Weights of a small mixture-of-experts language model, trained from scratch on English Wikipedia.
Size: width 224, 37.2M parameters.
Experts: 40 experts in each of 8 layers, 144 dReLU neurons an expert, 2 picks a token, a softmax router.
Training: 509M tokens, 5598 steps.
Below are experts of layer 3 (counted from 0) of a mixture-of-experts language model. Rows are named down (a neuron's output weights, with its number) and show model dimensions 0-223. Each number is 500 + 25 x the weight over its row's rms, rounded and kept within 0 to 999. Numbers have three digits each.
Before each expert's rows: "raises" lists some tokens whose logits its average output raises strongly, later layers aside. This comes from a sample of Wikipedia text that the model never trained on.

# expert 25
raises: " and", " |", " in", "-", " c", " to"
down0:536480466493509529504525495501536534516466469524511453510508499442516531502461493541472485474509496456496536482530496476510476462477508516515520552497466531510513530482484517502538504483521458518512496500518494525470560518555534450472522509532460494520526512484500494555467497447535511484543506490488516501478454488497507496554509453487558491495476494499495479516533471452494521511518511523489538498501506474536482477493510465522496442451483494518510498512474508505478506495524559530480449489526501512497496492491487483458506524514504503463477487494539486505492482472549484494496521533522535521506472511486531520499519540470478497475498469527482492472493520474523480493468
down1:499461492527500490533527511506524508456469506524503484498525483535476493472511457484511507512492528475499496496507507529489502525503514479510511497542473473503526541491497525496558529496485532489497478516516475560547530495482502498509480493524518519467489526473524504515447472525490483510498504481515528504511521445471495554559483507478488450491489541495469480438501512492531478509467489522539468546527496453513479509481510508475496422512532514470500527522477520456460487496514522503521485470496499476483524511470488482514508545487482549549496536503513491523491480454492482518475497511539451516518477515489506526446450489473493488505490545469509474487470501474472541526509

# expert 39
raises: " and", " C", " S", " in", " the", "-"
down0:487522507476472499529495430539479525479534511531555544502509472509511493514504521497471548504519522542515508527501460468539493458459493518517517498514537505495513472487565487506486480567486473510514493511519512518515537517498501499500551528501489480457524500470494482490509514484485496441570535488544468509493502480511510532477483500465499481496496537533469493466500477464493497506479527494514462497509479504480519503494511505493489458528510507510508540465508523488488485465480495523509484527522500471494496487502508507525509466557475493518455516501516512507457471487459496537503481486494531455494499542476503505523493484469539512562537466459505535453475503502468513461532
down1:526496484473501502509553515477469477531489542501493491489551442483526538496565420462469531500492481514473518536495470485473498519469515489489522509511520486524492450519479486542511484503489499504473479528507510478455447516476470498501501467490478486441523506515524535469479509546500494452481512501493475498543471463522482519516490495511475495465556489498511484528528498496499489490501502403483479517463507505510506498490527498504449503488486505511502471514527512489507567473468511492519529471495481463489486505504538495493497487481522470522524487545465471488497491533475487529520472475475525543494538514501501451496480502499517511526498496489491524469516541510498524500468

# expert 36
raises: "ious", "ly", "ising"
down0:473502533482478503510495538451483461476477538517500518518484498477467465488495499512493491519468495523495500483547493531492493496487512508490467530459492510538504531497439459487467518480521514513472484475489483474510490512517472535498512494512540518513499494484470527494512457468503478427479522503506472494485521439499525492534521524474489442525510511471518519503528457502510500506543517541531510520506445509519480500509525495497492530426511520491485488531502546528522461522483443555484481504473501533488481492482481479534524500501453514480522515462511539499467515492460462491495543452498470530481492482488529544508498477457486513499530517492511508450510539527510494476524
down1:445497466466517526498497487494451527471528474510485546510506493507495522498477485489500471520455497517524490528488490493473462498520477489507529516477486511528492465457459523533494547532515490505546490471468505514482538509539487527494477552550532502490500456521527509534506507505475515516523479484492470527539514500534539515517505514478500522496522499503466438555487445510490526535516532543523514514574522457508508483513497525478484482476498521471494497513499516493545491491458451515465488455497518467452541486522503488518462525497514504475497505552493501502481481499527500454475493486521482489489510520520525475442484511484529521489492505534498514509557504516484505463497

# expert 30
raises: "\n", "\"", " The", "'", "-", " |"
down0:540451483485541505498485510519474489544507486492489510489476484491474488492522474513479495452475461454487491453492506497535470466558480469463455492450452533547496471504531521465504510541493505501517497509532562479475501445454473511543548521482505493465509498494522540513473491482481493489508540492545497479493520512517454514494472486460447504517487528530502500514495511508503500478509515487466516505523515516537496470520498499559481477502497498491512544469495487453491464479500504520533535448508488524522487515541495509516523513524481475509485505502510462539465485490519467479478499496469481531482501499505471539514456494529508509535521495493531485487536485450532508484472
down1:510488497493499467514471524502503457529455468492464487457504498524518483478486485473493476534494492525495471466457495498505506491520466539486495503492482492590522495470523540517552517500492479492539508512450460489506528515498523492494500507516480520494453525486473495512526492511486508496486512515495485520500490491523493524510494523499494552501509502503475474491485544511522493529473500508510455564507488521497473502516480458519482532519530530473554483487528533472493565477507503432503495449498491493517466482515507512488462448476500456498497507494489480440494468461480496506486507510528507511494543526454479567459493471501507482489505508525498452529491475522474461551481

# expert 2
raises: " and", "-", " |", "m", " con", " sp"
down0:513502487448516509505496494488504517524512490512537440454464489454539496496529500495503514496524514455534505512495491471556532507494526506475501518519486512474489514504515543517564532505491513539507515516543494494514544533520477490490487468556513499519468495470511519459476537489489548489459514474551478517520520516517497523490523464484508491463495500522504492488519544514484540485496577519495525462483452470485463494482501509519491533455504488447533494493505490513534515509456507512503493480481479530560513499537503486516533465491503481529472509504499545471508517466478501478534522487488499522532492457517491526562516505496545462508471509522497533506487532496507489473472
down1:506539502500528516516487523476523422496515517527492473515533507508524498494501508522522487491510475522511523519519465511518552493540507553550522449504485481482490476488484551498449498514508488536498514520490491458454530504493482546507532471467519490553550489494502473468480495504546505506467500489497501494490491460477536478478464478504516508501513476490518503542466499490550509480487456507521476516484471486492554504507464468462518450557511509510460540479493456465473479487542487501519502519534515504509506515488486469502540459492474511477479497482533507491479462499490475477467496441496539508502519482480456516523503485534513530492515475473497477526512508501518434510500

# expert 14
raises: ",", " G", ".", " H", " Se", " |"
down0:499501531546504513527477522551517491492504522481527490481442538477499454557461486473477539533482469512488508503522474452493537484525493529465485519494542481522536503536504509490485514492477474492504447499508464504489508506549533538515482512469510547491486525415490526549509500499514541503513531505437515531475504556490511473462465485517515511488495512480485539501493479515519482536512462474500526506545501488504481502458543505511473505517486520512502491545478528547511512442463493520504536474500521505514546530488522519498479485498557488460522496481483511520476515465479492472491508498504497476497479518516508489523543551518486491527493486505504497490487480525504488475494
down1:501526483531496478492455555506472468504505459479495553489487518438503465492472506492504483502501496475488453499479505500523472464476497463496481515488514480544511483491520501509513495518540495483519533462504510448498494489507513520533463456480522520546506508488495481525515534530501523498491531467502544513503491500495522451465514471524512485501502495528462504509505493555484538520532553461495532553495450482520524463499486495538499463508474460469486487503486457516472492554500470495454514525493470463528506528509461501510511521442461500479483483483508507534480536525443537520517533495502522508498475510481498501474518463514475479506501502505533494523525511499516448464453

# expert 37
raises: "\n", "-", "|", "===", "\"", "The"
down0:502465503502499497498543519488561524504479487489497478482542530532502498518512512493501467479512528501505499507469495536529469490513503468537477494463453474523495482509517505489515486493511541466517496483497534469488537493499472508502496485469505453490510473492507472515546516494455515509453486512499535467520489472518498494509506458452500522500486537491486521538478483445517509542516489471448487501501487509517533510514529559519510490551537525505514519480502418505514469489481483534474518538494488511528484498506498510472473528424492507536508489444462537499470484504519536504499514473448464498532509488493511451540473457513478523552525481501468487517519480512508528467514
down1:487502490519509505529459525469554473504474548480478454536510526495504508429481526486484465508502489537500516496494480483517506497509514459499463518472486486482490480499501524509526472488556516510476518508443521530501488481507457529467507508502490482514530499468476462498537512455479468564486499467477522492515494460567486502509491463498493480526514512551540490521511498522501472511504527486465514510485500507542451482512470504511520484509519480457480517458546516510468497493466530483497514449523450509527478531505471470498521464477521508532524486490446496492478515518514504516532509502483465486522504531495476536524500491524494497480474539464463447490506549480521470514518

# expert 13
raises: " and", " in", "\n", " as", " to"
down0:513509536489498530463473523475548511519502550520474458463497495494525519492490533517494524502522505460510486507514532494494497492498527521516519491478499559490504503524555463488475490478519550545523511517498505550478491523472501556541530479528455489472501476449480441509501501530553500482472528486461507533474533472466522514458500503529475444504512471536488536481490502478523501507535497468480544542495539505482480499521524473525520509531522513503503493496529465509515499500537535480531537490521485495525442503522536541534512479507517463480529502480514480489476458499528505509525507546475473510468511519496487508486479514492532544514506509536518490502467517502504533538501
down1:488500545544527502481551505544467560459468475519488534503477520490454506496463522476483504445470537481490496527505491450511495463526492535557545491483481496480505515512485514479450509473499514531524474505518490495468513523502525523513495532487503465483516498502509497488466462493543525541539519501487504511494497498494536536488511527487518498529461470489493496526474470474470484499534485458548479518520465475469525545463514489541501507533513511481574490534507532485474454481529536496503481522493549468478482508517462495487514506501493525504496509482502530467509515506474471547523506499469538476519511526511539515506507530492509516504465472510487489504545511550516495520485

# expert 18
raises: "al", "l", " and", "t", " B", "al,"
down0:544495517523487504566538534547496470484520505518491512546476494521508495469491499470537503485492487510462509493524505467474458513471484530543546488457503498467478514456476539501516501470522497522486537539498512480500473517542479528483496491474466475536498503512475513514460469508544511555522468470484500478547498471483512484476459522468489486542521468480490486515493508510509548513563497477515526565531516464505524476497435476521491462494515503497487530516506522496501509491524523509525523514502549491501513494521474518480526453455485494470499519497532504509519522514491518487500527456461509491513522460496527520478479531533524484510511475481500485442535499511497484528474
down1:476542528498491482511495501483445491477477505529480513486469493484515507521468501535442520512477544537460548498551489497520526512489514508502510510516515467477493505488525488508491507474477478495475537516522516531487506490497460526520505526436468480512510495513461523545497481475516532494497552499488467539526483497464498485526494506468507476478510472505493506498527492478486479535526498536493539502557491508492453444522480480532549505509521474500492505500532497447526450520443541485455498467490565523505498507455519470505513502495509476490507551488477538458509529538512458526482490484512480499492531498494515503529501489509514508529511525511515440501473511527477508517559

# expert 26
raises: " and", ",", " &", "'s", "-", " c"
down0:543492461468466495500512469475502496503494456483477510516496519522498515500471496507492516489513491467481484504448524491505483535497482476534472478493534490505492473497530505532498509501539505468498542466461478523449515471495512490523439515538486539510497543493505491475481466529504465517478511537523457508479510491480524464518504528474494506484526546463515494470495517515500485466496523494530464510503515469507513527492491532579503508454503519514507500555528483500534494486544505496496475470483488520513503518516489483504507467445441511500493453487571509482532533490532450489484552517485505528522514496508479532514530493489478479525500442493511548478509554513532520463483
down1:474530548531455502501499450567463498515512497503499502492502530517453478519517524481499491511472493513506562459492513481527489496533472413493492520518467549497532541546466496451465504539482529526497518513546514493492520533506512516488461508537482514512494504464505521544533516504554502477517491521488504500505523473523483532489471494507460503507461493514483504509515480488542515522507526512507546514508501510531500482508505530518484506481528474535526509496478527477497517475469510504486481527476493470483517533520479505489441498508519516491461542503443483524482519460500508487481457546528463504516500488480462508516524506538463483490530549497528510501491466510517517502543

# expert 38
raises: " the", " his", " to", " its", " their", " him"
down0:502478537462491484504505484492534470471560488486533517511504486517525458513525517492430482485486477504489531482535512466460475517547542515497502535489462557483471505494517545453512502476471534504456496513434510461470493502550546507495523523483476484542533482481452522488487532561498500477491498502534483531472528524484496497525514477496531502453481505502508518526508499491526479451519477473483519530514518515501509493517543510498507510492492481525470487538495525516511504478482542498533449527466481489497501496485507494486490497479469528523493517520506526482513538531513515527524551520548502498518486507534502531514512503498482502462491522498477471491459492504422502503474
down1:452530486537489480508544518492480471522506482488502541516504506517493490494482479547508485532500496513495464538541503517515493441567505489512538458500504484560495535558497522506509521521512488515520487484498492539467522526510497491515485466525523447527500536482503496543482473556538463486467485504506473512525504508494515522490472520483497507480461493505491491492469495496481513465561524472490525503503494485462537472505475486498430518505465483468493525455538523501482460526526523564482494491474516482451549496503502512485529506472498500511507488521518489539504473512500573519518483457482463486542533486507506531484503468471501489507502491510496478498468487511489462500466

# expert 17
raises: " the", " a", " his"
down0:513473462492502482516568487487518503467521507506499503527465506462511551533473507497504530492499457504471492523506531550529497502503502550518490485496451471484532481456503509556543504506505529491511467514503556541475483520491489532529510536505531494477493424488496557589467504528524497507512470494504506501515502443474504501526481492488509482459534496503473493476478494494489457471527476491495494506497508512451509476496504496477448491509492475481467494455488530509479485496484529514463515520505466481499484484516492523488500495536482534540515547477525504523515468525483482449510468513506535500501466500524531500494490472498464494508558530520477514527536505505514492520525
down1:544442480535505480480472528494505525546512494548504501512522463486527458478471485544508508484504557497496542520473534497485467476504512457508478516496536530507473514525483484462466508532509502465512521485530484550478496589475524511514502496504508472505548514506523483501490511471476454548497496488508477497510462499473514499516520476530541450487524476493526485471536518436518501508482568467484500488491503475509474489522521483472534471480501533500545470502540519531496472513470502451494535545492530501472511529492489493498558503518493510469483506524509485527501508530481516490504540504515485501494525520540480553479486494511510507465475486535501508493513481526499492495505

# expert 32
raises: "\n", " |", " The", " In", " He", " It"
down0:517498501506500534487530476517523494505527528477512479521500523494500503485500478495449533489486530526523438487463522543521537488478472490464505491559520501515486482523517504507539522525485515529503458511521478475462494513525489485553500504495497507456525481521552511545518495526513533520531483514524510547521561509477512514478506540539473464499533487500463500485446549526516545489502496476532534517529542498502446502507534453526477477508498546499493504535507485498478531482445444516498485493492492457521522506475488493487500497540497447506469479508482516480506494521521484563516514475490467518509480446503501464490524499496487516512514488523504525501513480470469526496550
down1:461476473510492498428493519491478497486477524495429526512505491504486526499492457510501473465509520480497541549507491463504524514517485501550499466478491516480540479493501467495519484523485508498504483550469528473498486514518482505500484463515522594503483444512503471504480505549537507517489515519520471527477475517469507490479500469505474479506506425486503523504514483465528499483508498425489519510482510496519461465519472534494547472523478505519467519513498498464484450450471513526461502492535481583531512496493514505467511507480529501459498493490505530510482522513493491524498516480473494536531497470477502523483475482510496495493529536485520523479499526482510509525513

# expert 1
raises: "o", "ut", "un", "as", "us", "is"
down0:487522535519536484527485502514498465486478503473487499494485525502470519486518473536505464513470473519526471477509490525499553481538492497519488486479526484477509537472540525503482538526486479499478489453510532507559523496491485528520500508510501505513512526522505556476548548498519470508495569481481521488481501489442484543536472483533478519527461457516493552498495531514482493512503506438500499471470485543507502513492484499455491504532527517475512493507511475520497488508504472482518494483494519495497460514523504479542538484526454523506541501519533514556476450509510484472494496535503526481478456502506501482500521492516489531527473494466447532499477431479466521525457
down1:491493490516496490486515515437553516491497522473525496546519501497496530496505497486492479473538542475535488508506515477496547493534440534525483518530519490533474514522508482506505532478514490540466529493536489492527493504513455475487494478542525498507507472477489509550543441504524502484485504470486497511490537501509467495546500457500513487502452463453529515471457501511501526475496505458500505475467513509479462463471509494505519492521534463500511504517534455498491498523482457485480465518487477498516488509479529508506502488526479524534509510526497449535496528529493480443493481460506453517502521444484484543521518460503485508537460541456525485510519548498526496539479

# expert 21
raises: " by", " in", " to", " |", "\n", " the"
down0:477505431512490484528487513464503500497500549511528526508494461476478515509518519461460498449498497504503483502559485538525489467502518528530462434469531474489494530502460450487482502480518514491482495476492476500459478511493490497472523501508484476500481451523525516510499504506466503496483522564535525522509461451504512467552522491525530532502489542505481462535482492502482482543449488458528464492514521507498532531508480485482490476520504493454472470525526529478446507518489509484513525513514525480507524476502530528482568525490462475514459510492495482510519467480477518512507503536488530495474458497471502469488513512435498509535491532494480505508498503516492528493468
down1:506505510532506504484454522489544518532482498500499522488521477519503515510472447500482515479531474518494482499472482528476494500473548510524494527461476498513494508504496473501469504520508484518557453510473520508512538540428526465487504545524513502493501510511512524521467541519479532536483522523498502505485493521520497501465470530515451512464527512471511501493464522517470488485479484397547496493512513546506491487481552509500523519511497531488481471483538505559530519452491493527479474518519503511524510522536478482467477500485505471515549495499489514512466494507529483486517529475504509466530441482501498488468510489490472532513540534445511515503547488508486536489462

# expert 34
raises: "'s", "i", "an", "ag", "u", "ar"
down0:542476454452488515490535482567491479509526525491479492533522482490475544507495466473492446509520479467485529531476522469496464536483487509530503507499490498474530500492488522517505521487509517476485477515498507529503483495487512478501542490533506502497489485507499477470527540527465511558520480492511491501491436452512501514505530484503518485526461554484479504483533476505466513515499516526469467491513458558477483447511512449478483478490477507485521477490522515494483511505505541488512477460521480471500524526534494527461539507485480460495535503510507478483532500506506509521454513551482519481546468521537510463434508493455484456498500523487483474494497500547539500475535
down1:507503507491505553501538516499452515456521489497518504492510514474509524487454482504510482501504481450487479484523498502476539515473503482494533464501491498510500463520495484479518506444508458484500539522476489481491472537507492507514518511494496533538453488510496518553513536497523487462456502506497504477494491503471505508495505543443524460491496536470428449562505463479471526498518481514473495503496523513459546518508489484507485498474466470515526505488499541560482506527497547458511510477438518495507492456487499495459509492528503451468502468512488508505499512530439490451506516504525508558480470497497483481476488498481488469539508518477527515496526483449493486540507

# expert 4
raises: "-", "il", "ib", "id", "ad", "em"
down0:540517498518493496550516535509527489512457497510530464486460499527526485541556459484525460511504522475509471517478474550504494490497528510451493515501539483528524488478466494481490492500492543487498531515499503495476480493497487518534463537512525540469522496497499515448479485528475468473513543495475512441514499526450513480466454490491525534481531459521500521555481546499485495489514498519527514473504489466516501509501475520479458543493453499532466519492518540469556524507512477491475518492464515520523540508501482518497516478474531528481510520505521484512488530508487496548460465520482507475507512518494491520568520505481520510527528490537476509453539506461489488502487
down1:519534545502499504476490502498508497511455559498497536507474516504524508523492517508522515532547509494521535453508483510479488487506485504492496483530526475495505506515520492481493502448545550461533455512486474528543506506536520469489449532518454483552481496499491511469480457517481450527542512492464517521502513565510523517487488491499474536529487474496504511466535548463447469483498506497533538522445488450462494512473483493486490507490493546509518547506475505502498527489485507542543517459493476457506486489484479474525462468490521505512470484486529539483481515506462487489504468519496440497490484517512490467474536486490500493524511497496468473546490500484499482516466

# expert 11
raises: " G", " M", " m", " in", " a"
down0:523511497513501510472519476512482465496531488484443526444515490529552495484463469536450485475561517464481512468493483486468524465516490488497489535517526510474519502525496484459505513505551491476509511534518463486496473510519499527535509460549473503472512461502498488526471505540502456459504496514506493513518526567468491527503483512473462472457543525461475494488472512492463519492519450503521555520497491494484500538493525495475547511526481540510479500501488485459476519501492504523502481485505456538504495492531503478484482504530515527464516498544472539505508504484511491488527480457488470483513479487526472521468504492514499497507487472503501469531516486558478480452551
down1:509487501450497535494535494488505528504502483498524445486505495488489504495463475536510511487476496487561475493496520454546489511516489476466490498452484524537523509491511462492494532464493518532473522504513471510451484494507499503496530539521533506500484503470509489557505513509486529531525489495496483486481509466491501532532470541526483538518532489457449488522487516525460464519454491477476529492532555461497509491495507493498514476504502565556490483479512533545522502517478537495497493461491416497516493480480513482540499526527494456486466532513495453514469467503506515535513484525460465515561488522503525511469506505482505497493467468515522504518489541509529521484489

# expert 6
raises: " (", " |", ";", " in", " [", " (I"
down0:500526533523532520489504494515503528511496510506472481501453496533492521514498467502491459524509521541481500548504483515510498483516487490523509515535521472481514461530517494501525502479499523444513483496514454441487495534463487503463531493485492501440514498540485466528453487556507521486525518463496524525528463517525473462471491544512490537491493470493475516546495492521489495499489514463494468488486461538459481544436530485492505478493480472519524499507490475507557493485495521525486478535475521488548519482508491478499477499510508497506497561501479505527465499541458458557458540526507497488531498524557466496498493550495480516497513493476506525480467513473515524533513
down1:520485441521537518520489547492523493498524527504461501528526475465517468508500497471542532471491479480526489491493535502493482491533463521483490521516542538533510481495530464486475524480536490513505477512476545494538459508540509483458495491521495474488533495522520538459508543471448518486473512483477486524530460538487498474482547506488491503504476509485530520458500528539481504428494499548511499482491475477462482497509464508496518468461512500536491497484506490506471523525554508478509529450508496447497493500512528514498528529483469482530522507460542529492541489519482519506519488503526494517538512472462536498510494472534499526498468505489485478519507481459559536498519